python train.py --num_hidden_layers=12 --hidden_size=256 --n_experts=48 --experts_per_token=2 --d_expert=112 --d_shared_expert=0 --hidden_act="bilinear" --moe_layers=[0, 1, 2, 3, 4, 5, 6, 7, 8, 9, 10, 11] --router_score="sigmoid" --normalize_top_k=true --routed_scale=1.5 --balance_loss=0.000613 --balance_bias=true --init_std_router=0.00742 --lr_router=0.00074 --num_attention_heads=8 --num_key_value_heads=2 --head_dim=32 --vocab_size=21695 --norm="rmsnorm" --norm_place="pre" --norm_eps=1e-06 --positions="rope" --rope_theta=10000.0 --rope_fraction=1.0 --qk_norm=false --attn_scale=0.177 --tie_word_embeddings=false --parallel_block=false --init="normal" --init_std_qkv=0.0307 --init_std_o=0.0307 --init_std_up=0.0307 --init_std_down=0.0 --optimizer="muon" --learning_rate=0.00653 --lr_mult_o=0.712 --lr_mult_up=1.09 --beta1=0.95 --lr_head=0.00527 --max_grad_norm=1.0 --warmup_steps=200 --schedule="cos" --final_lr_fraction=0.1 --batch_tokens=[32768, 65536, 131072] --max_seq_len=256 --doc_mask=false --z_loss=1e-05 --train_tokens=413700000 --max_steps=5654 --dataset="wikipedia_en"
Below are experts of layer 6 (counted from 0) of a mixture-of-experts language model. Rows are named router (the router's row for the expert), gate (a neuron's input weights, with its number), up (a neuron's input weights, with its number), down (a neuron's output weights, with its number) and show model dimensions 0-255. Each number is 128 + 32 x the weight over its row's rms, rounded and kept within 0 to 255.
After each expert's rows: a language model's description of what the expert responds to. This comes from a sample of Wikipedia text that the model never trained on.

# expert 42
router [ 90 114 141 111  98 175 142  99  62  94 114 158 109 191 114 104 106 162 134  90 126 126 100 142 115 134  71  97 117 160 121  97 137 168  88  73  98 119 111 129 127 135 189 100  93  75 107 124 172 201 117 110  83 147 179 128 143 143 116 147 143 110 128 132 159 111 194 134 133  82  81 176 143 136 169 105 143  57 103 153 168 148  96 136 173 130 143 123  73 156 137 134 106 103 157 142 161 129 111 180 128 166  79  82  97 124 111 101 117 119 122 167 103 114  66 130 140 134  95  83 128 107 146 113 128 173 131 129 127 148 182 155 192 154 128 158  87  92  85 121 147 116 157 157 129 137 118 114 125 142 233 102 146 124 109 143  94  97  89 132 143 208 155 209 162 120 161  62 181 133 136 119  77 136 136 144 148  77 142 131 123  95 144 167 136  82 154 145 153 199 122 167 123 143  55 108 116 151 108 140 169 158  84 134  81 149 131 128 110  90  74 188 150 138  99 132 123  91 166  93 170 178  98 134 137 120  71 181  96 130  94 148 123  83 144 171 151 156 141 109 119 143 127 182  82 119 103  73 101  70 138  63 126 176 151 129]
gate0 [180  72 152 135  69 127 100 148 104 174  96 145 171 149 104 161 112 134 150  98 165 151 156 150 152 127 119 169 175  96 142  92  90  84  46  72 164 134 109 137 109 101  92 153 124 139 184 129 145 142 142 162 151 170  94 109 199 133 149 120 185 136 137 114 156 200 106  93 104 174  97 121 221 173 133 176  93 174 147 149 132 116  99 147  88 121 181 105 118  64 100 142 192  98 141 176  95  83 145 120 127 152  56 131  86 123 146 103 141 101 106 165 130 145 142 156 139 154 141 148 124 111 112 149 108 185 119 154 102  98  84 117 120 156  97  97 119 162 123 164 104 131 121 106 107 106 178 135 148 155 176 140 122 150 202 108 135 121 134 151 125  81 177 165 109 183 105 160 113 161 104 136  56  97 148 135 125  70 171  92 141 145  58 133  87 185 132 206 195 128 135 169  78 116 179 176 135 151 100 145 156 139 136 134 170 150  99 157 152 123  69 143 117 140 143  77 131 102 125 123 107 140 147 161 132 103 144 118 120 115 110  84 131 208 154 131 176 170  94 143  73 129 126 120 127 128 164 152 170 115 162 131 155 134 130 179]
up0 [142  89 124 105 118  53 116 104 155 123 129 153 137 152 144 161 101 130 126 138 107 130 167  92 124 150  47 156  80 139 156 135 152 168 135  68 113 117 120 150 158 120 114 133 109 149 135 126 120 118 152 127 116  97 210 186  76 116 108 179 114  69 159  98  91 105 123 133 104 135 123 136 101 135 171  86 170 154  79  79 148  84 126 130 109 160 134 118 134 126 148  64 120 192 143 163 102 146 135 158 150  98 170 169 133 125  91 135  94  81 115 141 147 136 113 143 148 118  74  89 127 155 136 135 160  80 147 115  80 159 129 104 167  76 172 161  61 137  91 139 119  40 130  86 104 111 195 119 107 130 153 139 107 165 173 114 156 120  66 144 145 164 182 142 201  93  82  94 103 101 136 138 155 144  86 196  98 108 150 133 198 144 122  93 139  86  78 117  67 156 157  64 129  97 131 161 170 106 139  60 166 121 105  95 122  77 148  77 103 109 149  69 129 141  84 129 143 111 105 114 123 161  93 108 174 126 135 158 154 181 122 174 137 141  72 193 117 115 181 125 121 145 121 128 149 130 179 102  85 165 114 171 198 108 135 157]
down0 [186 151 133 170 118 111  92 187  49 151 151 177  87 177 119 134 123 144 169 168 143  73 139 130 149  98 192 125 125 161 179 150 159 164 118 128  91 169  95 150  85 121 108 204 161 173 151 137 111 138 111 118  96 129 129 118 165 132 120 167 208 125  82 134 147 116 138 150 130 161  73 106 100 165 118 109 184 157 131 169  76  90  90 137 151 131 170 128 124 166 133 123 127 155 169 120 150 107 132 101 170  92 105 183 128 133 101 158 186  43 103 168 151 127  80 110 178 138 125  62 101 135 141  47 151  99 127 142 108 132 127 117  92 117  98 132 112  70 139 110  94 134 139 120 164 119 107 170 118 138 153 148 122  99 140 128 132 122  90 113 135 140 100 153  87 145 102 140 185 174 146 152  83  89 174 127 124 176 168  98 113 113 178 116 170 111 139 193 178 127 147 139  89 110 107 107 179 103  94 153  82 153 125 102 106 138 104 167 134 147  92 137 214 171  61 102  75 141 130  78 123 158  44 154 161  94 130  95 163 119 189 143 134  93 155 186 114  75 121 101 145 109 130  94  96 119 156  95 139 142 133 147  97 114 154 173]
It responds to: Head nouns before of. Common nouns after the or a that head phrases, often followed by of, such as death, beginning, Battle, victory.

# expert 28
router [125  62 143 188 138 156 126 144 106 150  77 149 104 134 101 130 183 157 157 159 167 155 144 152 164 150  87  63 108 188  75 126 104 177 148  41 113 112 133  82  99 180 164  95 114 123 121 152 144 157 166 118  60 115 133 126 126 146 127 121 181 117 150 115 191  86 169 154  96 118 117  96 141 142 138  98 137  76 106 121 166 175  91 121 129 111 108 130  84 127 117 101 129 133 170 132 111 108 114 171  87 150 104  97  85  89 118 114 173 115 109 152 110 130  75 131 106  92  92  55 130 144 227  93  52 147 130 134  99 169 133 164 124 149 168 201 107 108 125  61 143 132 178 128 135 118  93 110 119 162 187 138 163  86 157 121 147  46 142 146 156 184 154 155 154 138 136 110 187 120 165  85  80 104 156 157 155  82 141  71 206  98  92 112 183 111 124 120 147 150 131  96 148 128 132  74 115 120  68 158 114 113  89 126  93 125 139 161 138  97 113 153 151 110 107 118 129 123 188  97 106 146 127  74 142  93 107 147 109 114 121 117 182  92 105 153 141 137 114 133 126 128 107 131 111 125  86 109  97  98 124 134 172 184  99  49]
gate0 [162 131 127 120  96 172 108 140 157 100  92 128 127  59 179 121  92 176 115  89 122 108 104 139 136 111 152 167 157 145 133 138 126  87 139  82 164 135 137 128  53 115 127 147 167 100 139 117  70  59 182 123 112  85 138 135 113 130 114  71 119 108 122 149 138  85  59 142  90 131 123 113 192 144 100 120  81 155 129 112 127 148 126 109 146  59  88 176 149 120  96 162  84 121 148 124 110 155 170 101 113 106  95  40  84 138 122 126  59 204 125  94  64 119 113 105  88 121  75 116 108  71 102 103 151 130 125 146  70 179 158 152 141 143  78 176 123 127  89  99 126 128 153 101 151 102 118 170 157 158 115 130 168 202 139 155 156  93 148 115  99 165 124 121  88 162 122 104 131 124 137 149 158 141 140  58  60 148 112 168  94 137 119 114 106 121 142 116  90 178 130 147 180 104  87 145 125  93 117  78 160 131 149  66 146  90 113 123 115 165 172 143 124 112 129 141  81 147 160 122  86 155 136 141 119  71 128  62 147 142 103  39 114 121  38 103 113  98 181 125 125 121 119 142 166  94 200 160  95 132 145 200 144 125 106 114]
up0 [110 137 113 154 121 109  90 128 145 142 120 120 142 127 103 131  96 143 127 137 103 115 148 133 132  81  94  81 143 167 111 155 122 155 146 124 119 122 137 188 110  92 131 155 114 139 131 112 109 151 106 132  78 115 120 132 117 102 120 148 121  93 143  89  66 149 200 110 171 162  85  82  72 118 106 111  83  73 149  98 136 141  93 103  78 124 125 115 128 189 154 160 112 147 119 121 140 148 183 168 172 139 210 141  64 142 118  78 194 140 124  95 178 159 178 137  68 116 116 109  77 106 144 129 146 174 102 130 115 132 133 123 141 145 134 116 140 156 122 117  99 155  68 131 126 105  93 112 196 134 163 103 162 100 150 134 186 197 129 137 104 160  64 132  55 110  90 182 142 148 157 153  92 101 156 122  74 108 147 115 103 139  94 117  67 155 101 124 176 112 199 196 168  95 124 165 141 152 132 200 124 207 138 100 157 103 139  73  98 175 152 101 147 121 107 181 138 125 125 109  76 141 136 102  84 137  67 115 107 138 119  90 114 186  83 119 163 162  97 155 106 143  79  75 128  98 205  78 118 141 153 178  70 149 164  72]
down0 [ 84 137 121 120  86 152 151 111 137  93 185 111  87 134 145  90  70 166 150  72  80 132 121 122 133 125 101  50 140  78 125 147 138 128 168 115 133 128 111 142 108 137 174 112 163 123 130 129 115  93 157 139 148  92  89 200 177 143 124  69 174 134 144 130  81 165 116 105 126 143 137 155 189 130 122 145 129 135 134  93 118 135 120  87 127 106  76 143 120  72 110 131  99 117 182  93  76  96 157  76  89 124 120 138 124 178 154 119  67 102 152 180  67 143 156  81 102 135  79  81 107 135 142 134 153 164  85 174 133 151  85 102 105  74  88  94 117  89 111 105 124  80 133  85 119 177 103 116 142 133 129 120 101 144 123 160 125 162 137 131  75 156 117  59 172 149  62  65 188 167 113 117 148 137 145 104 139 199 157 152 160 107 149 118 126 118 146  91 141 167 117 131 177 141  96 174 127 143 125  80 154 104 128 100  91  88 120 123 145 213 170 135 124  74 174 100 123 135 146 186 187 131 162 101 165  85 100 136 124 166 157 113 128 122 125 192 172 119  50 147 123 177 130  81 113 110 149  40 144  92  87 146 154 115 177 145]
It responds to: Space before numbers. A standalone space token before a number, typically after a colon in infoboxes or after a month, e.g. Established: 2019, March 8.

# expert 7
router [139  71 124 138 116 206 154 129 118 133  84  97 134 162 125 111  93 130 152 123  98 108 110 117 114 119 109 101 125 160  78 137 139  98  93 108 138 108 180  54 124 167 132  90 111  88 111 124 144 160 144 126  90 113  75  85 116 202 169 139 141  89 126 110 106 112 202 152  76 117 103 142 162 123 157  41 126 114 107 212 179 176  97 111 124  87 127  90  76 164 143  61 120 182 159 110 136  86 133 127 142 171  88  86  93 106 120 119 146 134 189 202 111 108  88 149  79 118  92  79 151 103 153 116 113 118 137 104  79 181 122 149 170 131 143 160  75  85  90 110 118 108 177 135 121 125 129 136 142 167 154 148 156  96 159 131  92  74 141 117 133 166 124 183 137 116 146  62 156 104 139 131  93 119 176 171 176 107 144 124 155  93 156 144 123 107 173 169 149 146 101 117 198 124  93 159 104 125 123 155 167 123 101 101 137 148 125  99 101 119  99 117 164  90  91  80 126  89 181 169 150 210 131 142 129 140 129 126  92  12  97  90 146  72 141 116 157 112 107 133 122 129 132 102 100 186 117 123 120  82 141 123 165 128 150  92]
gate0 [134 132 143  98  95  97 156 125 105 126 161 136  90 134 106 136 109 156 153 145 120 121 178 112 106 140 105 201  76 124  77  79  87 165 174 121 135 102 130 160 146 122 144 115 138 159 164 103 175  81  77 136 159 150 158 106  96 140 133 176 165 171 104 146  98 154  85 134 159  78  81 141 171 102 105  76 126 156 104 156 113 149 172 159 129 117 126 121 114 116 111 140 125 116 145 113 106 116 198 113 128  51 112 154 150 180 134  96 112 164 160 132 177 135 154  88 131 147 144 102 190 192 185 171  94 174  91 104 172 181 156 149 170 167 161 129 124 147 147 170  52  86  82 144 121 151 166 123 131  93 162 137 102 189  62 194 151 133 104 148 195 134 127 131 137 146 143  95  89  80 125 140 181 145  90 135 129  89  68 165 104 144 122 132 177 161 145 118  64 160 168 174 121 125 101  78 147 161 118 159 117 129 143 175 112 147 137 163 106 135 101 187 123 131 139 111 149 138  94 117 175 189 134  65 183 184 154 197 121 146 138 107 111  95 139 155 170 151 131 122 108 130 154 198 122 156 140 124 172  75 109  83 189  95 148 102]
up0 [157  96 131 174 170  74 108 119 150 146 121 112 164 151 144 141 138 142 105 206 129 159 127 109 135 130  95 129  98 140 104 143 124 170 103  75 101 195 118 155  36  71  87 186 144 209 146 100  82 184 121  46 146 105  87  59 109  86 118 107 151 155 156  78 111 146 129 109 116 132 121 111 171 158 145  79 157  81 158 177 127  69 132 168 164  78 208 160 179 159  98 128 100 155 156  65  73 159 141 107 128 141 157 146 179 128 161 154 187 122 121 148 101 140 129 124 106 150 156  95 129 110 222 148 156 125 131 153 120  81 122 128 115 198  94 102 133 107 131 109 146  72 114 122 114 130 118 102 133 150 122 125 109  93 118  99 161 183 129 124  98 167  95 136 199 162  88 119 132 112 119  75 126 153 134 114 134 175 126 121 148 115 155 104 123 155 178 176 117 128 124  77 105 165 137 126 156 132 126 145 136  66 135 144 132 170 155 164 167  93 152 132 119  92 137 108 109 171 166 164  93  99 103 169  79  47 193 120 107 100  94 157 131 164 113 137 170 156 128 105 129 136 139 107 115 130 102 106 147 164 179 117 126 172 166 145]
down0 [ 50 161 136 100 128  70 153  82 168 159 159 120 101 157 133 109 140 122 133 155 128 111 112 170 174 163  90 146 103  87 149 122 145 149  53 157  76 138  80 132  98 118 138  88  85 110 151 126 141 130 100 137 167 153 172  99 118  80 104 144 122 140 106 116 156 168 185 120  99 140 153 117  99  90 131 124 117 105 107 185 106 107 119 166 131 127  93 167   7 100 142  99 112 119 152 132 190 144 170  94 109 113 116 116  85 127 100 132 114 117 140 138 138 126  78 159 167 123 183 132 166 114 103  98 135 116 134 126  66 117 154 153 122 130  85 112 130 191  85 117 116 200 153 110  78 201 140  98 144 108 203 168 105 156 113 144  77 201 103 133  98 112 175 143 134 157 112 123  86 148  89 116 108 127 116 148 145 148 130  81  98 169 138 162 120 165  93 101 139 117 169 168  74 126  65 141 127 172 114 124  91 138 144  88 149 140 116 184 155 121 104 117 114 199  85 149  63 117 107  78 169 110 123  50 150 144  85 175 173 167 121  81 116 113 114 135 151 155 170  88 123 104 142 198 141  63 106 173 120 122 122 173  96 103 140 158]
It responds to: Definite article the. The word the or The after prepositions like of, in, to, plus == and === section-heading markers and paragraph breaks.

# expert 45
router [144  99 151 150 113 185 120 107 124 107 116 140 116 189  79 160 147 177 157 162  73 115 110 162 143 119  82 129 164 171 112 145  64 152 116  94 140 101 143  98 125 161 147 110  86 106 144 113 103 152 142 124 115 105  93 132 125 125 130 115 187  92 148 136 138  90 189 148  87  60  96 169 155 133 179  84 181  76 136  93 198 111 113 150 142 116 106 136 107 175 120 111 131 134 147 114 152 127  67 165 133 172 147 103 106  83  74 118  92 115 114 113  65 118  69 126  82 138  96  70 145 107 164  95 137 190 144  90  66 164 153 147 168 143 123 174 112 122 120 116 146 117 179 119 158 109  23  86 138 128 154 156 151  85 130 147  85 120  78  79 133 166  92 140 166 105  93  80 154 201 169 110  89 140 161 175 159 131 133 117 181  67 137 149 187 100 102 169 184 146 152 131  90 171  78 106 109 148 121 106 143 118 106 113 154 102 160 133 108 126  99 150 119 104  85  98 104  97 160  89 127 151 111 147 148 110  49  98  90  79  98  95 115 103  87 157 127 114  78  98 151 129 132 148  83 107 148  56  82  76 139 116 147 144 134 117]
gate1 [ 94 116  76 163  95  82  79 124 193 139 141 105 185 102 115  74 166  98  71 171 137 162 157 115 133 120 165  83 157  71 103 117 149  83 159 130 103 119 114 150 203 164 126 136 165 160 124 155 110 149 117 155 129 177 145 124  99 158 116 125  95  86 126 161  75 125 105 153 128 123 174 142 108 116 157  98 139 154  34 154 169 176 122 120 124  89 122 195 130 134 163 117  94 183 139 112 137 175 113 113 142  77 115  95 138 165  68 135 139 126  96 151 147 149 166 110 151 154 151 156 134 119  73  73 103 105 176  82  95  73 138 135 107 114 180 160  98 171  66  89 131 146 189 125 144 126 124 131 169 155 110 139 185 155  70  59 113 151 117 142 123 111 156 111  95 159 112 121 134 141  97 177 116 119 138 145 126 119  66 119 114 135 126 151 197 106 128 118 148 119 123 134 182  90 133 195 190 129 121 157 126 130 160 153 169 120 139 127  70 100 133  69 115  73  99 159  94 194 106 179 101 164  89  88  90 167 197 128  78  72 137 132 139 133 200  75  96 135 122 173  88 133 114 132 121 152 106 179 130 143 136 127 128 140 148 114]
up1 [128  85 137 158 143 148 172 118  23 140 131 133 112 177 134  85 109 152 169 106 112  77 109 133 126 142 159 140  94 122 116 119 115 176  96 157 117 152 119 134 139 129 127 125 153 128 142 111 134  67 129 158 212  87 135 126 119 143 129 133 145 123 109 135 146 176 120 121 102 133  68 128 120  97 177 154 154 146 176 160  91  76 146 230 159 148 126 158  79 130  86 183 110 119  77  89 149  85 161 133 184  98 182 124 136 118 195 167 150 131  77 147 189 117  93 195 103 140 132 138 113 183 157 131 164 193  89 182 152 101  99  47 107 148 152 122 160 137 112 146  43 164  43 152 126 137 104 128  78 183 147  99 128 110 130 132 175 110 135 127 166 117 147 125 132 139 161 172 126 107 147  80  95 160 150 162 143  72  99  88 111 133 125 135 145  89 119  96 141 132 151 106 164 150 174 103 150 139 139 179 158 103 111  82 185 166 183 120 179 146 124 118 117  74  85 105 154 158 125  90 135  86 110  71 142 102 144 129 226 113 110  86 117 133 118 118 136 153 153  97 143 126 159 131  99 142 173 138  79 152  87 136 122 112 137 139]
down1 [156 143 148 105 144 113 101 171 176  60 189 157 110 177 150 122 169 168  64 115 122 105 122 158 128  77 183 110 118  60 134  77 140 109 121 106 130 119 134 128 121 203  89 142 164 175 146 127 126 148 182 179  88 149 109 171  88 128 105  91 180  96 103 136 138 154  55 123 128 127 106 144 154 125 140 132 151 106 133 132 159 151 133 140 134 143 100  46  70 123 142 100 140 109 121 176  98 154 140 122  55  98 147 106 111  63 137  95 117 104 123 160 133 179  87 157 170 142 106  76 137 108 190  59  69  76 120 104 101  51  84 179 139 117  98 133 128 112 139 104 119  70 140  84  95 125  76 129 143 150  97 141 123 103  59 138 174  98  54 180 115 105 104 169 111  97  81 157 124 133 173 117  90 128  91  77 111 142  98  76 126 166 137 130 120 143 164 139  97 152 129 191 183  68 103 124 112 145 105  74 107 202 122 132 117 106  83 167  97 131  90 133 155  96 156 126  77 115  97 104  90 175 151 112  82  94 135 128 141 121  99 133 135 108 112 166 154 139 124 135 137 155 137 129 192 142 152 154  99 155 167 147 120 108 139 136]
It responds to: Proper-name initial pieces. Capitalized first pieces of foreign place and personal names, such as Ma, El, Ar, Val, as in Num-ansdorp, Im-phal.

# expert 17
router [ 88 115 109 163 149 156 115  98 114  97  65 146 125 189 109 105  99 160 168 124 123 161 129 150 187 137 120 125 125 146  43  84 135 124  67  74  80 119 121 156  85 178 133  99 105  93 155 123 154 189 154 149 118 101 139 134 108 129 140 182 134 154 155 147 125 122 130 146  84 133 142 135 168 109 154 126 148 147 104 119 200 122 131 142 131  92 145 109  80 142 148 120  74 143 133 128 174  64  73 185 138 136  71  67  85 152 106  69 149 124  84 149  99 108 114 132  82 133 116 122 123 124 123 121 116 143  88 146 111 170 150 133 173 138 134 126 114 126 134  51 130 134 173 126 176  99  87  71 124 198 144  96 174  41 174 153 120  97 145 117 107 166 127 194 110 182  67  75 168 170 154  86 109 150 188 161 150 126 166 163 157 123 144 152 195  67 195 128 141 146 111 114 162 159  69 156 105 127  95 155 102 154 121  84 141 142 111 155  91  95 120 188 149 106 120 103  78 109 142 142 155 159  65 144 162  94  73 149 127 105 107 127 118 132 100 145 155 143 104  96 127 193  74 122  86 105  85 124 115 143 106 117 180 117 104 126]
gate0 [112 114 124  98 148 143 137 128  76 125  96 138 132 139 172 161 146  97 166 159 111 150 111  76  88 108 162 139 136 168 128 190  99 183 134 170  73  59 148  79 148 145  77 114  80  73 110 153 189  95 164 131  93 118 151 117  91 108 152  88  77 111 104 171 136 138 106 135 165  96 107 153 112  76  98 129  88 121  76 144  97 130 133 118 118 126 123 146 162 151 105 132 129 117  79 183 156 126 199 116 125  88 125 146  70 123 173 150  96 136 134 118  89 185 126 185 166 112 181 143 155 156 100 131 140 162 158  80 165 120 114 174  48  73 100 155 158 143 115 109 135 121 155 134 179 154  73 126 182 133 150 114  96 112 100 115 157 131 107  98 113 140 120  81 201 149 112 169 125 117  84 122 166 134 202 114 118 132 101 119 155 147 154 123 151 105 181 128  90 158 129 140 143 135  79 165 192 109  82 139 144 109 112 135 110 193 190  86 128 137 117  99 112  93 174  92 109 165 131  89 118  66 149 105 110 125 118  87 100 110 128 123 126 144  46  90 116 101  67 137 217 136  98 158  91 175 115 111 156 151 116 178 114 200 135 168]
up0 [114  85  94 106 124 110  82 147  87 143  83 131  77  62 182 230  86 111 107 116  97 168  77 139  97 159 128 145 147 166 125 125 115 146 117  92 121 105 112  59 108 137 139 106 112 125 183 149 105  71 157 100 127 128 154  66  71 105 139 180 148 105 140 134  91 122 182 170  95 150 127 100  76  83 107 186 149  87 135 109 123 174 144  81 110 164 178  90 154 119 164 102 123 135 166 140  91 164  91 146 118 124  47 119 130 156 118 136 131  82 108 128 126 173 158 142 106  66  96 131 148 158  81 118 125  99 141  98 101 129 121 156 111 145 113 172 189  79 108 142 134 159 102 136 192 155 137 111 131  91 152  95 172 137  76 142 120 184 128 158  87 123 142 117  87 125 106 131 139  65  89 119 100 124 168 113 101 107 111  70 170 154 110 132 161  87 159 142 193  58 128  91 124 109 170 166 169  89 130 117 223 148 150 129 102 119 137 151 133 145 122 130 108 127  65 134  68 159 153 123 159  65 151 188 104 111 123 135 124 101 137 142 169 138  65  84 105 143 121 111 138 176 136 170 157 157 137 104 147  88  86 137 151 135 116 185]
down0 [ 99 119 117 109 112 104  61 149 149 128  87  92 106 132  92 156 135 157 142 141 137 138 149 100 123  60 112 165 117 183 129 106 130 132  98 162 103  82  74 170  92 168 149 120 121 136  30 136 159 136 153 156 103  99 127 132 117 110 142 119 125 124 107 201 193 115 164 133 125  75 173 146 150  96 132  94 141  97  90 190 156 107 136 192 158 167 174 136 152 108 105 109 118  95  69 120 140 160 114 125 138 183 102 178 177 140 131  82  99 115 195 146 155 163 184 104 109  82 125 109 112 122 149 129 149 100 143 131 104 105 149 128 109  81 131 119  58  90  71 115 131 109 183 134 138 147  89 123 110 176 185 163 151 147 120 174 175 141 133 196 160 105 115 113 159  91 126  94 112 123 137 129 140 139 180 163 141  93 110 140  88 151 164 132  98 145 201 157 123 134 122 147 128  90 124 108  99 120 114 168 137  88 204 122 136 121 163  80 118 228  84 107 161 111 196 106 110 154 103 144 162 143  89 164 156  85  95 155 124 115  47 127 167 143 170  84  98 141 123 191 169 165 112 162 100 151 118 149 124 163  99 169 143 139 194 147]
It responds to: List and table markers. Line-initial hyphens of infobox or bullet lists, table pipes, and list openers such as See, including, include.

# expert 24
router [121  98 168 127 124 148 115 134 105 130  57 198 178 178  64 159 141 185 124 145 142 138 116 188 127 162  50 139 154 152 128 135  99 143  96  56 145 126 129 127 103 190 163 125 106  83 134 151 154 164 165 101  85  85 128  71 145 147 130 143 141  78 163 115 181  92 199 158 145 160 140 133 153 126 161 122 169 126  68 162 151 145  87 168 138 113  94 113 102 118 103 102  96 193 187 106 143 154  97 158 125 150  97  97 115 108  56  84 118 108  71 153  89 158  79 136 127 130 125 100 162 104 183 131 100 162 139  79  97 191 155 128 130 154 119 157  97 116 101 114 167  76 193 176 124 163  89 100 128 166 176  92 151  56 131 119  91  86 111 125 162 183 126 181 169 125 154 133 181 177 148 118  55 129 130 111 171 126 132 113 153 164 167 133 126  64 146 145 131 152 101 111 165 161 127 110 115 131 143 136 156 124 117 126 133 142 115 106 115 124  94 190 142  99  97  57 122 118 138 107  74 153 108 114 170  90 109 133  96 116 105 125  92 110  75 161 128 153 151 130 157 125 154 162  92 120  91 137  53 163 131  80 167 137 119 121]
gate0 [109  98 145 136 111 161  59 139  87 163 144 108 136  78 133 138 124 161 163  88 129 152 122 145 163 108 110 135 128 171 155  83 107 165 110 173 128  83  72 151  89 175  84 146  26 136 140 111 123 146 137 127 161 138 156 161 140 135 153 131 192 146  89 166  48  99 123 180 129 181 160  84 139 179  58 141 159 171 107  95 151 110 184 115 146 131 147 112 141  92 118  93 154 108 110 118  88 195 118 161 156 139 139  79 144 132 109 150 118  94 126 123 137 156 129 138  93 121 135 103 150 152 109 137 169 164 137 102 116 169  61  60  97 133 101 136 106 168  90 136 127  93 149 154 124 122 119  98 169 105 147  69  48 120 112 184 142 190 131 104 142 102 173 111 122 135 102 154 146 100 181 144 118  91 165 155 134 176 105 122 113 138 124 136  80 117 194 109 167 123  76 108 145 196 111 130 161 140 145 201 139 148 137  71 127  61 166 145 105 122  64 134 168 107  73 152  76 163 102 129 129 132 115  97 100 165  96 135 149 130 104 149 128 152  63 134 149 111 176 146 161 118 164 133 110 123 135 136 131 165 139 197 161  81  37 155]
up0 [156 111 139 122  98 107 121 174 155 124 153 111 166  80 124 150 125 108 109 141 114 113  67  89 127  83 152 129 130 151 130 144 116 132 102 103 186 136 135 126 127 161  94 171 146  93 122 215 103  63 155 143 135  94 154 149 123  94 120 132  97 102 141 152 158 136 145 172 126 146 207 157 182 132 113  71 169  83 111 101 112 115 107  59 209 164 178 127 117 120 155 126 171 100 161 146 109  84 141 151 105 121 111  71 191 123 197 136  88 118 164 194  81 141  96 116 148 123  87 164 118 144 108 167 150 183  85 190  64 160 124 135 112 126  93 160 139 163 142 235 160 108 126 167 105 128 126 128 110 123 142 166 107 167 121 175 120 159 117 151  69 131  74 172 146 125  93 169 124  92  91 161 124 141 147 144 132 115 114 173 159 185  94 116 157  89 101 184  95 118 115 173 143 191 168 158 140 121 102 105  60 183 171  99 140 105 134 156 151 140 109 111 156  99 113 131 163 182 143 154 135 100  86 122 186 109 135 170 181 131  89 112 119 104 141 141 146 163  82 106 115 114 143 133 183 161 178  77  93 112 102 105 149 120  80 104]
down0 [113 117 104  69 115  99 112 182 183 143  98 159  89 244 103 154 106 140  97 106 108 107 167 162 139  88 107 175 178 165 114  65 112 141 124 119  84 185 109  83  85  90 147 131 175 165 147 139 121 157 143  83 124 107 140 163 147 144  79 143 158  55 161  92 132 179 140 123 126 173  90 136  87 182 146 154 103 125  47 114 145 108 118 127 106 127  94 173 158 136 159 136 151  79 156 113 117 134  96  63 151 149 151  92  91 101 103 136 137 157 113 112  85 185 117 124  94 119 122 135 117 189 156 170  88 146  94 152 197 122 102  91  68  92  66 165 113 138 167 174  84 143  79 152 113 109 106 102  80 153 122 125 107 169 112 166 124 122 149 130 173  99 122 112  71 150 130 158 129 107 135 100  94  17 128 160 109 142 115 124  95 119 121 125 156 114 130 165 136 107 126 122 159 170 175 137 115 128 162  85  97 183 111 102  95 136 182 152  98  88 117 181 167 112 107 156 111  83  58 137 162 125 135 107 193 141 150 148 163 133 126 145 123 108  91 103  79 104  91 108 117 150 101 142 106 138 137 127 130 122  66 105  98 150 173 110]
It responds to: Abstract common nouns. Abstract or general nouns after a/the/his, usually followed by of or to, e.g. number, list, part, contract, position, letter.